{
  "moe_layers": [1, 2, 3, 4, 5, 6, 7, 8, 9, 10, 11],
  "router_noise": 0.1,
  "norm_eps": 1e-05,
  "seq_len": 512
}
Below are experts of layer 7 (counted from 0) of a mixture-of-experts language model. Rows are named router (the router's row for the expert), up (a neuron's input weights, with its number), down (a neuron's output weights, with its number) and show model dimensions 0-255. Each number is 500 + 25 x the weight over its row's rms, rounded and kept within 0 to 999. Numbers have three digits each.
Before each expert's rows: a language model's description of what the expert responds to; "comes before" lists some tokens at least twice as common just after its tokens as in all text. This comes from a sample of Wikipedia text that the model never trained on. Tokens count by the router's weight.

# expert 39
What it handles: Bare space tokens in table rows before numbers and after coordinates, and the preposition at, especially in at all, plus from, before.
comes before: " the", "20", "0", "19", "1", "|"
router:487498479499467487511541481536501509461546481521522485496477519547478482508465455461527554498498516528450482507517568448510501538496514509516454477506510495532513456559521520483498521513521497474518514517486499502484492500561519485509473500490504507503522465498538522533481469449527501508497487469478499490499499480512546501521469527461474481511495501512481495457504513508513542488471468489518540519507510484462523499548524498542511492510519490518528503509520482512495503471506487504506499445543479547521491474482487526523543484530498463515478531514474480461529499498489485499512527473534518503480491490480521486492526520532507490483524498513475481476528495493517443544489451544491503480500485486455544470460488468477466495508552478500501487534458490434492539466523471
up1:549557503475510518541498482484490512499531500497449503468522496518518521519504465477524520531491474444489497531508484526492547481521528477502490493501517519528495499505465518550523504460519484511486447465540526526510518567521499520465511483545517514490464554479440474488508482523515550467493472522485504505482471511483491493505474479488555514479521549480478492531496516470494470509530512464504483485497480560528521521477485515462475487514498464492512460505517505527482512479488454536524551474515472475478528545502529498485459492545486534483479466473505533470498468467507504483501519490485503477542497489490513489503449496496500495503522492470523452490494477509473448487523515482505468509499513489549456484509511532502523497507479521449500531523519499509489527487543535
down1:444526541516495500508506538519502509540511502488561488478459487499510471529474508523539502513495479499490554475494515548504480548518498500472513499464480556499501483499538497509550478517483479530498484520460525524540497481515536476507480449490494474477463497533509500504474508477440525495520526474517484561486480475470498479486531516504502483521509498511462533472490496500527499504514479433517522479472499461517504498504499459558485514517528502496480486495535518502504478450510486563506537466454504471517479536457535490500450455474524495479496531484484477521496516455495507489533502505556482536519522487507511467501505474501490533513527489528477506479501504489501502506441530466470494484475542493509533459506473493486477499479529495539497486486483495502507518498566483
up2:473502529527499432499521501521489517526489506486510508536498408515495461479514525505451510514547488468519508505495501504475499516517493459480488503490543516499498506461502448473505484496514477485514502462499434534517518504497421482439510467512471506488481536483495461502494479489562503495492498509513503531494552476529499504447493529522532548516508509503487510515490503472506546516522540484530514496482497484546495527506497511455529499561489481542488483508508501493515515521465517472473535552499526482525501475536491487460518509445492528539542467510461458503456496500520515520507512495493485485510518466488506512555507503422525515505479495480513497499481496465520486530503503516524479516485515518501503485522549495476508514510478484516526509458499492526478506519477503
down2:520490526522515482505490486481506539504531497477549492511444490502473470480478478525504521436524528480486452462469498476515490530504511521538516496507493441532487485503491487505509459508490474465508457479481477506474484497512534506490468433521515541513494509496521519484485463480465510537446508519530497485517500473462525480505513483494479506482504524502540480480473520492511466501499502545493478507444516488526497509534459513480488537475498522517508508463491444480472502507483462506505499494495502475517503467543525489507497458494446456548510486484502466527488486472521503525487486496499491508481475532446499514470522519542555489531473474489489517500543494462517474572508533442533498523491508522469534467496504507517513491518494445524474478543541485493526533488491478
up3:471488487519534520470496495492520507514447499516436499454505531492523464503500511498526477516519484486483532501509508504519537476492476484498525490509539519465527535509470495532490478506529481502453476491510524554513468475507428501435522494525458481489504507480469515442514486493525475506533503445523507473499512526486530456482519472497486550533536508510475504511473541449514510491517467451503510508482486518474531487513504521465453456477529502505513460507495506482453475513499469554503523503548472484473479476500503495501536439489554485516504520499488490442547461507500513473473482518507521510518490506498525512438489495510499505499511509498529504524514481480507516477529509513484497485490520512530462527551511527549466473474501501520518531511508492498496552506492536
down3:486499462534524527513460506490504536492498542495467495468480506477475551518476494516486444433543476486514493442505476574492470540496495490487522484504499500490445491523463470500537503505466499483495514493474473520530504472511477519493520463548507469510497532520552518506464526520465531496498488484512519495518533475499499491491486513519505468556506508513483513496492500549545485549477462508442491495480516516473481540496498538484504520464512495540494539489479436504478502509510468500505527486484493516508451497528527531518496497484472541511491475481488496483507536476543525518527495505518516500496480478508489498452499512512513478506510524486467464507502503529471465494515501467521480464524525476466501510532474501463453517552562493518463501554465502493514478517503497
up4:480503469538470498483530502495504514493505514508493506512516471515527487514512509480486486473469524506525519491472462505502453507452517456538484517520515506478470526484478451474535474506463508480478478463519493485445499527529506534494508531515541562501470513501502515505503487471501478490481528510537498511503475494528526472493480515497541519462560481515554448476474516475499512525519499458494532500483492527529515495489506537445508491514488423518504467542492514444490525491505506475476512518511493509486553497555479497500504507436470563502516483541513476535531512515492528503480524537487503504491430492513509502500462534523492539511496509447496517498481532483480472542496531469486546526485515493498481549483513502478549497484471507490493500483507502514499528535468518
down4:451533479548469493524495484544500529530513464531478470516472501485441469498470503548480514485539508518456478483477519531504477510546494497499492509483498508492482549500543481506490502467483469500446505460485457493526519479484542553540478452519474496475534506476482529492501499456479465464445510470498529476510471526483508492483522521546501507509476530513468500457479528468487530509487486512530486454470507484476503520498461501515492530483494487476504481435551496481485518476489507511513493428477481543488506488480486522503509518507475477505508472507481502512488466481502515521495511485516535510517451479489467464525540489530518478509491529519459484511500437492516526479516516523519501516510542494532493512533483504466502486503469470508535499481467470520473464505520541

# expert 35
What it handles: Past-tense verbs and -ing/-ed endings in narrative prose, such as took, went, wrote, won, and searched, adding, pretending.
comes before: " the", " to", " a", " that", " his", " in"
router:547480491498458503494535494489498491486537477504519473492473551508482476510517491463520490477502486465491518543531534512526553500467467516538477503493514468481484499512501527528474491508529506531493478482516475492521471499454530472543548476497515542517492502516518490476505519499491477446474516491511491500472523483477504468511496523544499495513523474536525511525517526505498503457480515489528482527540489531547486503518522537504494478512495475474488550537497486507461486464494476523501522521497499459490478503515519470472487516503485494526497523511512565491470524501526546490465551495461488463487484517447557464484531516498520478456512480517487525508507571494446481513524496517446529530524503493532462487524501513505470532551504488520497489462524487544492553508453517
up1:494497482555495515520485516467520486514495539501447517497519519491503537514515481482495526517454514476521530514518522542440465480540492491488499530506462482467504545524508505495515481517508511503488510544506476532530514519452524495500457452478458507540533495433515502470525491515526501468505521536547508514515533476483485483492495481516497475475516477506477560489504513464531462491546502471471526455504472462465531505516548516499503567483467478532508513490468494464501501505493505514525491482502475476549564516523504537514509491461535476486467473510453506495498514456475492454487507526521512482490482533476477522526501498458510468530520497496518498506518482526534496472528482461485459493525506518501518498517493511488535517505496474511508537467535484538495446529498509
down1:498506471510448442525543533503547508520470490470492449526482527499498493484520488508503507467532479489498491519471531504492517555485489516468474465504529438544499532506509520487497536523471461522497476486475533519475495501519490531534509487542520523483492454487497491485536490513543512464496522476547481520477511476510472514498487493499489509534503499561501507500449515512490526511510500524526464463466493436502496508459487541488525517495502527504520495524516500517530506476511503510497521541483514504503532524517463484475538484527486501497490498513508516464490499458519480498535513506531468467483476511437500500513482450483526482557511471469476479503488509534440448490544494492501532498494528514439472546496499486488466478530543477525524510495520503551517522518468495
up2:501527493466533504485448508522483490482499512521489519476510509495499498463476471502453538535499517515471494503485475481519488461492498533531515488486518524511498507514509484537527547527490514536486504531516492461498508544520515500462518472513541507456508560463531529473491509498496540507548496524534503494465490501522502513512520485465507512442457525486487520476477471512488449535494528504472522500475461514513508430489495471538499520456479506496543450500501505474518455471488506489504499499546452489500504525556545509547470529513537445504489466490455483477485475493519473483455494476499545512520487491489513508471553530509529499525522501455512469501526450445531486485463515513506521504482477512542498486455500498484510507489490519502449504501479478501531489509495470
down2:510520494508517532520451515523463502502454510548498489538475497536493513474477518495453501500487523537482488477443502509482546456515480525502504505469513474552509505487506516538534535552518509458481488508511530515510510506506547521480468494510488493533490533523472484498464470489526513519526502520456532503462509477489530530511525512482520489487462514554477525503525469495518499525484500523475517511481489469508475512488509495516498528427518469480531469518534474475450453504473485530527470516515469527489463479499512493555501562532523455505500503470466513503537514483482482484504493472496515503538499463542499525495502491533472526499537525497507501492494501471495515553479485505484473484510436472487523520522504463499537498453562533494503482487474508491473544477510487
up3:492461499501512533475457479516472494522493475522502467508492474466515505495490534516485487525483495494540537464485498521502460470493467524502538494483516504500501502486539489483559508557471514474531523505489497475490521507522487512468478518508460470492497526519506477527549503498528565457533496522513511521479516499529508476551514467526523477474465515524494458474472476424518491522521493462454497513497514457503497517538519441491468539487462523516487494478480548510510481508522495497520492497485519498507534476521506517551488541482491489491476544444514516482531528494500467488535462507512523484505486521475488506511519458494497498477457476507528494518503508513501492457463579486521499463545472541534509478472523520481467482498503502532523507493548504481459496483524475
down3:536461497506453496483517513465506463497487481472537480493473484532510481488550528537510527494456467495516539495523517480504468475529513517497506477485460492543515535463500490505515516496522517490490485521491484495483514509499504520503464497513475495492511450514502510497517478488544452495536494496531519486451478444497503509510476503511505473534500445486507510476481481488489471501515516504513563525481498523465472505499513524490503490491492530484528447509508481496546471559487479531484502491510467440483512496513496524491513453513540533530509501484548530463568499473495499493522511484517537461541467471457515483535487469484530517515472512478508508558498497486487530552470511519508443474504478503495501517491448457466490489456523499558483525510498476512527550508516525
up4:512487474509495485536490499518523536514496507490502494489496477511470483517524509510513500519475474496496482507489481473516519498523503485533546470440501481499509531493514466498484507488491527502470493514495517464574528539469499493478493534525555502481463495495504485484539520506535488474507509490559503483490506500513512554484507531506507506495456502517440445481524489473473467493507453409527508499525484474474466509541470516511520523466484496503467494496500527498522499490514482466472527506565470530536523543468508533473572489503551548515488526508515535491485544554502518505456494514500516515479523529504470485531477523488475493492477498487511540485481531496518460473464525466504478504484496513517463504542507539496493478507501486470481520465535509496541516448506476
down4:515502480466459512508511512516501515483506454480523457493493510475502478525529508540494516529503467536506498546554530485506476486509470481458496524476528516521465520555481479469511503451483493494530519486497497507491490526522505513503550440480457511563519497537545460505456540528542490481522523509504480523493444526495473496477514494505482487494549492535517535499496495523486473454474485490479527446518516504530513492494460474539463465470533522490502535485467530528504497481496548525472480444524542500476460485499507494508543495504509482522511513502508520541482520483518484496523465509489492520521527561487531453498488515504499469518503503553501494455550509478483469514485509518500530509498467495484482468481510515533480483495534516524517495556480485460495512511498487

# expert 22
What it handles: Nationality, language and occupation words like English, French, footballer, lawyer, plus digits and dashes in tables and math variables.
comes before: " |", "–", ")\n", ")", " and", ";"
router:508501499498455490523534497480492522475482518506522464505450508484508456459512482484498542529505507550464463491498560458525454503476506507482510489520526482538529479502522507480515517502473524487527513481487522452488468495557506484531472493516537522535509488505526517537491474510481542519484518500462519483494479465543558510495524511493502488526439507499473516449475513526510479482474474510506513509474505474468500524525532512533537514488502519531513476497537488522467513432512469501505501486498486542517474497484498524531519499508487458527512551515495494472514494532530501513491476468518532478452539506488467512479496485471530559491540516496475480482550467544501466507502473500533471476499487521486509455496481453484499518484554489561522490529483537493500508475480501
up0:524523489464535535478524465522509516513462513466514504438528490494484525521463513479496467506493541449502561517494495518461473465428525498464514492478490482512457485525489494522539461515471462539504526455511513475470487475473505429460514530495432483482486524496458480465475486514520491478520475481507522473514528522503515494530499529513527495488496515464481532517504493508521520500528487498508497476468519484506479566517473534495497446566507523498448498512497517519475528501531495526517514505485568518503497477467476526502522490521511492481490467494511507530533521509546448507497493505478485514475464503512479525495488515482467499524514521471505512479506495535466532516486520485528495506520510464513465496536494494451534525507500497465506495514513497462535472496473496
down0:504490491509464461501510460488479486484506452495518488523458541491519471517488543474524501459502473492489505510503473543496504507506409462523572468511526517502471476519490509471509507498494498536444490512491515529481476496520503491503496501489501498476503482514513551509492523523487536507441488442485500484481484510536470506496514471511509509510470512522457478498460498486495494477506507492507525473459487536479527455513477518472471507465535487506536529495547439456549472461490493502488464494472457508501513485497504503494511511477481489548533499509529515487517502519520502509509513552522509502482536509515531540476503515510506518462506459498455480512463502547505454524497493519534508489523450484472536498509487468519505538493575495511466490522503492525476509501537554
up1:496459529534531537515488521462450483576467479534491491508493533518476526483548512478509482520488492501552501506493506512459475469496493467492480521523515479475496548505510541516526482540510513470532490510496474486514505511508541526541475520499506487513524492473500474437513522490492506508499503516527498548480484507445470519538474506490477536497544516491479540478470482490457475520533511470453492486538459487523490543473503510502520481475508537494512532514518464520515482465506494511475527527484529465482493536510500470450471494507493474527477493478469487499476488502492495489514506537464529463488475434495516514499558484505517515482517528461510492435479489488533521498481489505501506514481480469499508504527526513513493499499476515509534534485522502547415528485532501
down1:516534485498520493535484524515487489515539534531517495513506513501486473480510503523525492490553472451529486514512480467460475542496485469520492566524508551512494453475510475504490468505519485491492530515522470487530537516445475508510522502481494494523467466490533492544532515454470500477521474534501489475481540475495537464491478496506473473446494519463472496482483524471528458536512537487479475533490494496513481517535472518517502518470495506474520501484470496512481552510496527503488536500559467478490507451549517468490519497510482536485520517558530508522467503462488521479497511480502511502518505473461498523516469481523519525536465484463461499483513568488517513470426505499495512460527476520529466516509490501483514473512500493496482476518506524524529506527452518
up2:494535511496524500509510529518483527522509504490482520534497508515466486540518535532473491475487451496547497498479478516516529479502460531491460493480472540451448502540467503510496476503534486510517465530521476524502497500476476480509499534490454481438475504523504515510461495523499455513485527526494527489512556507447481515507517522482550538519501508510502512551506471500545457536509472475531469494501541532511462536509491482476508474505491469488482491513460540519513483494523472465465503515523551470526502471542510493484500485493528514455544516510495495511482484510492544504520534525533488555509492493535522471492511457499532476522488492499486508538469477510507532454472496515503499541498528482487468495527475467547503553513496486511527482479433490458514484500514512
down2:489519452527466488518529500458487520477538537533511534518484479525475548490525532461472501513500507477516472506484475467510478495490511518491471523444486514496486489529504499492519444475490489489580535462501470515520528473501493461509523532523507500522502511465480513481490472482509460484478481527506500521484534459483485505502521534486477526525489480510507480483496497488484461532499489475513499528506519571496496481517494495471539484497465524510525451511507502527478479531480512489494531524512511518480450493494485513534535540471497492482495493506501528515499493502502540445499513496526523546514474447539518534494525474488487540459502498495487494532462545491509475485460495429469462473491535474464474515497452499500529555492533492548538496508512511462506484489545473
up3:512483543523490508493518504486477503522512490447458498526534535490467529555486560493457446514524491517538468537509488556499460536493507496510480542538484460480499491487498501502553476473468494502479484483551468498542474469501489477521489485493479474458507481495502511467495501505497527512487514544535514529499490494459513484511471484515499513511497492492499525552516464456503453516500499498486510473503520469526463516524521521476516501464518547509508500495505536480481517472478531486521519511470498518486529505508492522486521461541480517541463532505475496505488471514454534487536509510476494453477509455502463518501506512501541468507484490478471521497509506467493484490501515527470525471549458533539563474508509523496432526523480521486523532488559508502508490534486512
down3:480510498478499523540488505491464473504460436501528490499483495482514471504537489497493516459474462456503501498503486467510455506514513481488511535493500512472491468526498486489520484488499491506494502496544507484511457498492503481524497491450488567497501471512513489460504483476499522517484490504467490503508487449522502468511519514492479485497508545496485496467503500531509489484494484449482502482446515482519471510518460522497521487504520476491504478461527491512501546473552499501507512510536501527493411510549467470491461545471485526498529538543516549511493471513518500496495474445511499496549463570432528525487456518476491526546508471518484516458502508515478476550485479453521498462476465470487473464510498488520460494509523508542488495516501533514498505478503454

# expert 43
What it handles: Nouns in fixed phrases after in, of or according, such as in exchange for, in regard to, under, in addition.
comes before: " of", " to", "ing", " with", ".\n\n", " for"
router:534462544556459490512485474508483513454522530545529494494531475469517465485528498502525494471513479524498480508537517511523449489470483455479545509489508477468514452464499473479507495516486563488542452460529501462501481510565503516535538529512519519498499519481505498520505499490454493496549492478480461457487512457531497490489496533504462505499522492499519485502504543524460519504478456519469511529482537476508480524504514523516551478476548542491510490461495479533512462499479492487515488498510501512496530540465471463517480468523548449533532481507508487469507489527461492485517474530478514494511532489467487499485520464476466464539500501515502499497523516507476462497514488534515511479501496456510505495501471469461482525501512491480527457489485515475471515532512471
up0:450493532508502495497510501478434493541485518426506466506520516475486479488475538503497539475511475494511514480512490500483521491464494489528519488518515538466502476507466476503552459480482435484466478508555490496516488494523475483529504511490490494473518474498478544433527494502490502535488475471470502514524473497496497515538470510526496476540556509473493524508496514488467532517495519477558464511492491498489525524486477522488483509500511497502533479487502494489514499474503519528563532469533574508497497520488477498494478510453495519457490468519483525519457517495449454492539463516483503463481501469497493536508498523525514489537456495518457482490527504482481567525489515529524501475479476499500481500525500450468460489496473467541512514467511511473482490491491529
down0:433508511495516490474511492501472545458502510484474517466496494495505455481483482496529523531508491503498506472507537471482477503482540478474452466509480458536496539492484482461500510492517504494502533490502503500463467544513491499491482531530499465499555536516548523485506491503450470540487489512490519530477496507498512483502518523523472447514476490504516515449497485499514445497535505451524471498530425504489538525516491523512488496490504504525536525505474523504520502518491504499483517447463545499535514467517511536503552496527521468494499518496504487438515536508542529473523504521537484491512493437491527507520491494522507505473511465494489539490483472471482481481518524490500528482511477493511469520468487532472548513496550506557554483518527434491471512486503503
up1:490529519522527492460495501539517491511466517522489504515509533460489508508490476487524515482495516489473488488519521469485498551490536512527504514493491507504533500519501449499514476476461490553523530475457558534498547474487518506503457479477447482507499489455524509498503538548474501509513509484506533465486460549484527491531561541524523485504462509488527519496454497429478523488527491483477485449473471481494503512491447495450498473473515504493536485487489511519530508548497461555533499491493565542459496518470512511507514501523536503468469460486466473508499463510495470519526526488518533519508482475514487480501497507518469473516487467512515494506462487490515526557508510513467511488481475451532531540529501499503503465483482513482500495461511472475503518508528503
down1:481502539526481516481524524459488505473483469492484485487475475510455516527450477527527473473471507496478500494488505505515492524498482550522475503525486483500487496451501501558493487463500502513492441533525511486488528561463511494488529504511463545534484557499490463460521538508473518518534497468524534455540518447501447526474517535520496458538478532514506529516484488487487461535468470532502481460483490511504547513512466488529512489471482520504488517476529485521513493507472476500545499473483468457496557475496477478503454463488482537498473464499476492519552534458485489507476529494481508494456512503470523491511471526552497490507531531520499505492517497503500508477550543513517511508462509495522484482491495476489487489524532456505506501527476530514482495530484526
up2:500518523515489502509462472498502461485495499507538514479516494496508537529497478455498470523491512475527484535516488519470476507548506515504454560524517524502451498454525509497489479519504520525496503465485473487502554493477519550494518498500480497481514478478500522484504548512474517465515522481517522497493491487483498476499502491484498530515540506486480523499497504546491474464483514479457484469502515496541565492441530516485504550501481559496492495502488495466511547527517476508470500481530499435533468474502480514478544481468517495523482517489490496510519548485504497507534477509502478458451480501527463484487433483472530482525552560507527519542517503519484470452516517485469501497489498446494508500531502490457514519502500539506480494493505448520497511473457566
down2:488522497528518539484530499517445520504506476547556507473481482518509503508482509504570499520486514486495507506516497520490478523489473537497506487509535512482519500517476513462464472498458491440500476493493518486485483510495507498457506543475460532495500485553529523495493494493502522498500516527508507500487503509483493462466509504493502529453450533496461508520521496527493477517498523450520497494463450499490527525525527496504516482491475548480479474528517516504507542490529539533496507489487522490442465524519481527461527515515501497497531542551470500475466486550508448509488497488506477478484492493477472477521468499529494533508521442488478467457499499541538484502445499509487530482500476532480540430492484465487527494554572483491491533485497449499485496504479502
up3:539508502485508476480480468490508447534493530494504520460549471474466507538470460523515496527512517474503501478499498511537493515516499514524513521461513512514485513517509507510553480516507512526491483471496518495488525464497496474502481492533482474496496502491529468477511525552489510486534470499493462479507488500511480503500474490517529466492498491489485522472449518508525500508515502493537472489524467509550506512480443562465506452491473515482442516461454537509518486483528505525469587517482513453480499536480573487506466483481492467483471459430500522510510492480483519507537512486477515505494479498481526482529498479510460494497470483506493500493491526510512489527502505509488457492478552460460528548502528497480499488468474448458500473517505479549475526500450497
down3:487486444484494479495489510510535456478489485534488493522518520521494508533472507478478479463497495509457516519476484484511517497512495487510540513490468519493495493493457507484565503496490514523512467581534501505459496434494505478514483500508514531467510492543529457523483537475529489485518488470507481458505551458524527524494485479516508479506473499465530525450425506525480485491469499537479503533514506510508524495535556509521455469439480499499506517467467509540502546461572480475474522506451553505494499514500485513461510496523512499477453469488525500510506522504496516492496519505445498466523515507505514499475493487468494515496464509528504522485527501498487524478512476512484498481496499470525511504494513480498537478523561501519487576501499497500489503480529463

# expert 4
What it handles: Past participles and predicate words following was/is/were, often before by/to/in, such as known, located, released, used, dated.
comes before: " by", " to", " in", " as", " on", " with"
router:535512474524445467512509530541505500490547504530539493494446487451516493550541502492492498483529440499503506539488495522521554501493439475537512511469458469462524463509495492489518506460494502490528490508533472499483472517494517536502533517474547531512492489497509539513486500500519473485448526481495491472503486523497514528502497494562518466500512495533531513481533518459473524458474499499542508492525493485513494516525506541519522500490477483493521526466491473493487555480489460471501494491482526501467458500497481472496481477481466547545509519546552539546476495513526549505471497504487514486510530558477460491536477515497467499487456503497478520497462523497477503489495494504516544491509525509565482486497491486524503508520506473505527483502495520541543493512487518
up1:452503489537511456524488477517470518493455511517505519495504520513525510505486468519499510464553466497504493480504496470475484499459566499504537476488504500504545513454479482500511477521520515494468498455501537520494467542517492524505465509507543522493517503464517471525509513486483467453503537488530514492505522542524530499554501541487549512463533552465506488477515472473463494507486491502476525532502496528497513459514491504499506513506428553484484508575524516455491516491516536487514507557477483508499498540492533543500459518499485548484473467520526501525495471525493500469540487493506508482488501529534500511533498479492505535513490495482518501525473500510482494528501526502502414523503472485446498478493490511503521504516502478537507520523504507512559502551514476
down1:528492508539472497491458510476477489472509505498485506518492512477509490503476522563530567514545526538538517467510463510451521516459501489502511493476493519501465501521479476516468504441520482509507479502482547489531496481515503517476513472531502525554494471488532518497513504510528431489536493515491482480524552461501511531457494534485486548500468493496489468519495460494524491535453490488533492514521477542512484485483487479505486496498511490456491520467470497526517516523540504555507468479490507494464502461514485483505508536497503511487509490462491470501497507516472493478498506505550471457502518463462496494498501468543529506532482515531524519435553524543471524534460513513483464495520475509517533452455507485456494528514553488489518466506497490478481514487511528
up2:527512496519515563535479527496523528511451522483465491493517483487506471483518517483518477510496476498561485519540520497542488515486504497556449463503469486518461506530519492500516523526493510497524556475493460501528513514515483504504514529463511507521520450497488496467525501489498497527484502528449525476491488512517502440467484452528427491475522505522509479481505505485491510486472475528510530545517540487546561498483500519485514511497524529462515491540520468476485491535506532538506499449513503521482452487513472474471490456492537490468461512526499492441490463486502541521454462433523482461490476505503546503512486533481514523545500527488519506532519487494487519497546484492466499471498482501530486457525495480469510499533491515503479519498499515499504511493514502
down2:515490502537527502485510518486481460503507474486508529478459521487562487454476499488494503540531529441481526476502498507501520488491483515511490457492505517510487498504473485516499499514496545473512539508449518526504476485489439486530478522488507498504508442518468491505491483480460495522519523514489497550508489496521496460500534485512479470498532451509455468499489514501529526515506467577486518520505505496495497474539479500466475489549511530478535508526530465476510478517475513485514503438503483523508426484489530506506514532475504468442516525482497503526488470470518477486507495482499461489448481464529552483497521516531534540450483476510494519515490476503434516505514496496510528510479525501517538534481514548519461507480562515495513500483473505497498491532549500
up3:501462519512530523464472531512531528446449498515474477533494541471514511527516528520504481539481490533480530488513500444489500481481504565497521423497494530508527508511508481501479484518482547486498525491502495471424496538543460443492478528524528510509526442484516501517467471509508501520480492506464496515540518506518521471470507513486519500466509512502526539499558495481472495505542510543521487534528516494503498467481498485499509503479506517473487529501444495490495526539515501500497547570481493529520522500504536511542496517499518497469506493513526544489460482471509506456488462527492525535478524520497480497496533515545507506471470483491535492525492524482509488527515488493492536543477456507477531462499487516518489507518485501537486513501472510501457483485527459
down3:540504465506508519503462487480517530482498524514487537492494501498501511489521467532468538476503537478516509483507519486502540492488469477503529523502505500503463528503449451527473460534482480450460489470551517483512465498528485517522464493490452513532452474475463532458460535492482497514477516487492464502499492515446513522481545474461528540489479510510478483496530514494524535483467436461493506444496521507504536505516514488469507473503496506521466531486498506519495546493540498463496520518488497504474446442468488450552489538515509519485505524462477510502526497493508485516522473491542497509495455491480519490537484512499528526501498487456485489436494474487483488510497492489476487498518478474517530468479494513489485471498477441553489503528485514453511525501538495
up4:489490486536510527483521444503471509506469495504515507535514513494528484482478528482498478501508494505505506457461510495460479478527480487508529464552500496501435487421476491491511470507497512530498502556470506544460561511527487463519511505512516518454497509500524522467486462519553535512512481513456550533501490492458495535505531457465509461484482511444498527500463508475548531509472532482510502519494524487469487461469496516491511514509488472487520490536510489473528508482513501549511482550523467530502512495518497540488510471534517485491517516486500521509502497520518500443504465492504514517460492494556484463538488466513506523530490516507525489519488481511536480528518480466505458483468515529518498482471466477506525559527506490502490470502529502464516462512531458
down4:491509500519508520479511520467507523488506512538510534498520473523523501465480497488513503516472495470485504435471444474478488481488498511519456541508482492477519498428529441513505446491521509491500461495534480491475524486517466465467500490481539454499521450501512512482482447446506491493515511471483500518523517508490521536514515523497473467522518488457488532493493490499498501512508524492505427465483527538477507487493481476523505505520487517535472484557522493508522523498561470461509512506474475509520535498505495489509452480515514492495539473479510547520513489471471538503521512512477531521509499429484511498530513495505480479513510535547517521449493522486537489530503522535484487502506503516521467553469517528484502517477463526459468503459473472533480535476533515

# expert 26
What it handles: Place names ending a phrase, like California, Scotland, Mississippi, and final digit pieces of years such as 19'84', 20'02'.
comes before: ",", ".", ".\n\n", "\n", ")", " and"
router:494486481519456535496483441524472499540494487504508522505536533482490487499501506468477554475543487517517488521552499521498540505482474503509503454498525513485481486501489482519490499484484449496495465473509503504520489527547511506489533513515503523510509468496535529466522537484497508504504515521476466506466501519473451517468531504484459529514499517506472490508506554522499523517473463494488488536498494516511508453475532495530474480465524482496521460450536474464518494509513486549513480480526507513468478529505488482530516477478493491534509506479470472470514446520502494492526466473523505484506507558433469497499486508510481538523540455508488463543510509514549458541506515472496471456492440553499504465519496506486527538524525450530503477522473535460495509529506487
up0:490539539528496489532479520450469477512521539519516518523521484452497487474508480484503500534509498502543504519493482536515518498496464506475548536516489475463520468483481484498503487508446483485482489467517492497509486511523466491573504538514498514509481517515455470500549518446525485506503527494535510485494526481519503505475478528464477526493536456526510484473520494514517512489471526505460528480468522496533506525487557514521439500457485522502530548501515487508474479471535509530514493467497490504542480523498505496474478486564463489555501500494476480522523513476470502530472486495450493478498534509459507481468503470566483488476478528467535531491511453482520494537515455474502532485512463476554543501488513531491478501506486514463535513532487490513505502496484517
down0:468508475454516493464487536560487499505524506524499527484500509486499490485480522537482486508457508503475498502485466499519516471496517494523469500486501527496447491506523487491465488518488545475501506482506560445506509540531505532474482524471482503491501540492490516498507518563489499537483497499503481483453437482465521508505507504523530471475485513490523525513485473485521515527519531472571505508499491506495476507511489480521517494475525455534479500534489519462505496476489458486483486454517482514459495530512536515512472522474539477471525480469489530451500482518480467499469467502540526524512494489561480535488552476439495514533533506479527521452511497487493459482494525492495510488523464523520479483509524487501506502493585475471457465499496493464487537458519481
up1:492507470474487503439531488516501495531574486483513484454484533490519474490521512484510500497495479486507504468499510488455499490475518500477466476493508474512495509538477503520459497491482496551502477470468515462501550472461488467492484506471480496513533475476474518490497520490503513473484495480495497506522521542470566440522496486493499505493549537461508602486489487502506480516525512524471490526496545512493492547446497489476497467540503500468484501503465532521485513514494507463517493491515525478467548513509448504522477504474518547529510489505504526472501500514525464533516518513480441519500474512522470491461510489496454469531489508485534509516516515464488507492541482475536540523512539469507492527500519534510494525478497512519499494446516491527535500537443524
down1:534531506470481523550495481512513517476526479504484488500477519497511531520508478490494534446548528501495501497506488497526520468512489496534520547494486477492515470529521448486463480514478499473495458446503461495504508513506511530489523480497506521489491484510512520501512486477505519486505519494499475510494508489510503468521495546486499579553517510498462447563552535482476487464488468476500508526512497477557504483490549524492488502534531481433509502537474464488510473523491505527502449490518469527462482505483523504512504506427484521506521476530471475469506504513502526480496523529526553468462503504521513516495535507496505506548482483513521494498506502551508484552511469497500459495494507507447520493482445495522499521508567477491510481535449482480541490496511491
up2:514550498497525501517482491483542517521460522494473543478517470538500505515509479499542477528462500453501533434499507483486530484528480494499520496476482497469464507488553555518518476503488494528536554522474498478488534470444501493506519487492497480474480492512527481484471504566486514478515525523559500506517529496503484456503512520531553470523495502540478499542457472505504500497522538481503495485537482514475523497526508475467497533471464496555499496546491503509534502463516541499470513547501518489522504450485485547498500528473504507520513485493484470513477526510544515498503502531478478522541513490522554516527492463497510508483495559486505507494523545506477535466513501465529507511502496482519512504501507487539519533503502511510462511477544436503459470517490522
down2:496528452475547522502512477504532503519485463496470508532485503494535490460468514448547528512501522496518534476477490522519512529489509494516515485521529477526452470522528450497481483527512480511520463505464519474490503496469527491489489511526494522511508494541510492484561511518499478514488525519508495487479507471494513478509482506511523490540478485489474444525451473455464544517495512468518488464481509514469509526541527541500438495474533487544512491515517482512515555477521488496504481539530507516496487478486540523449515493503484523473517527509484499484520499482491483487524491525483515543518496445491496520493514519471502521513515504504504476475498493494511508504499549513484463451529487494501496439495538497508513492517637502516494487506485490481527543477474522
up3:517506527469510463494477498531486485467473535506469531441503534442485467478541566487528537527522493515475506473510494510483524496500529501516493512550536504520451507499484535538499444496508506536502499507543494552495508515501521535450524535495537482507502499535504543470513481560484488484554484511497499527493477486487519524499552504501508448458517511512530462516481487489455539471473474490512507520489490461511478499509482507473472531522504490508529492478476506457485525489541532509462497506503512487503473461468510491482483466507490535496514506489468539455502530479518516551490483492472501536445478507491477458493526472461472482473547477507479521518502494523506488542480481437528491489496514523500483505547522511496493509475495482490487519458500533506515524479510515
down3:507476466488501512517529494539532500513507472512516497502478462493512479482495504497449509504493504499547457522537534506556514532520508496514500543500459495454476516487491489540488464528490524533484467531506468517514475495503500479482493462547483493535500459531470484424490530512482453561532509514466461499454495529542502527472508516498473516527548485518500502491463462505535534487506485490496506460489536479500551496492482493500438471512483503491482491480513504493495484566525497514491511503511479481485489493498503490478489479523510458503541513504481484513495495537450496544498481496524492496492526500540500504474503468493475581458511477508527489510524464490501475551434492460518448491477526493529504486486522509473489467505495508504520534484491477475491498541489459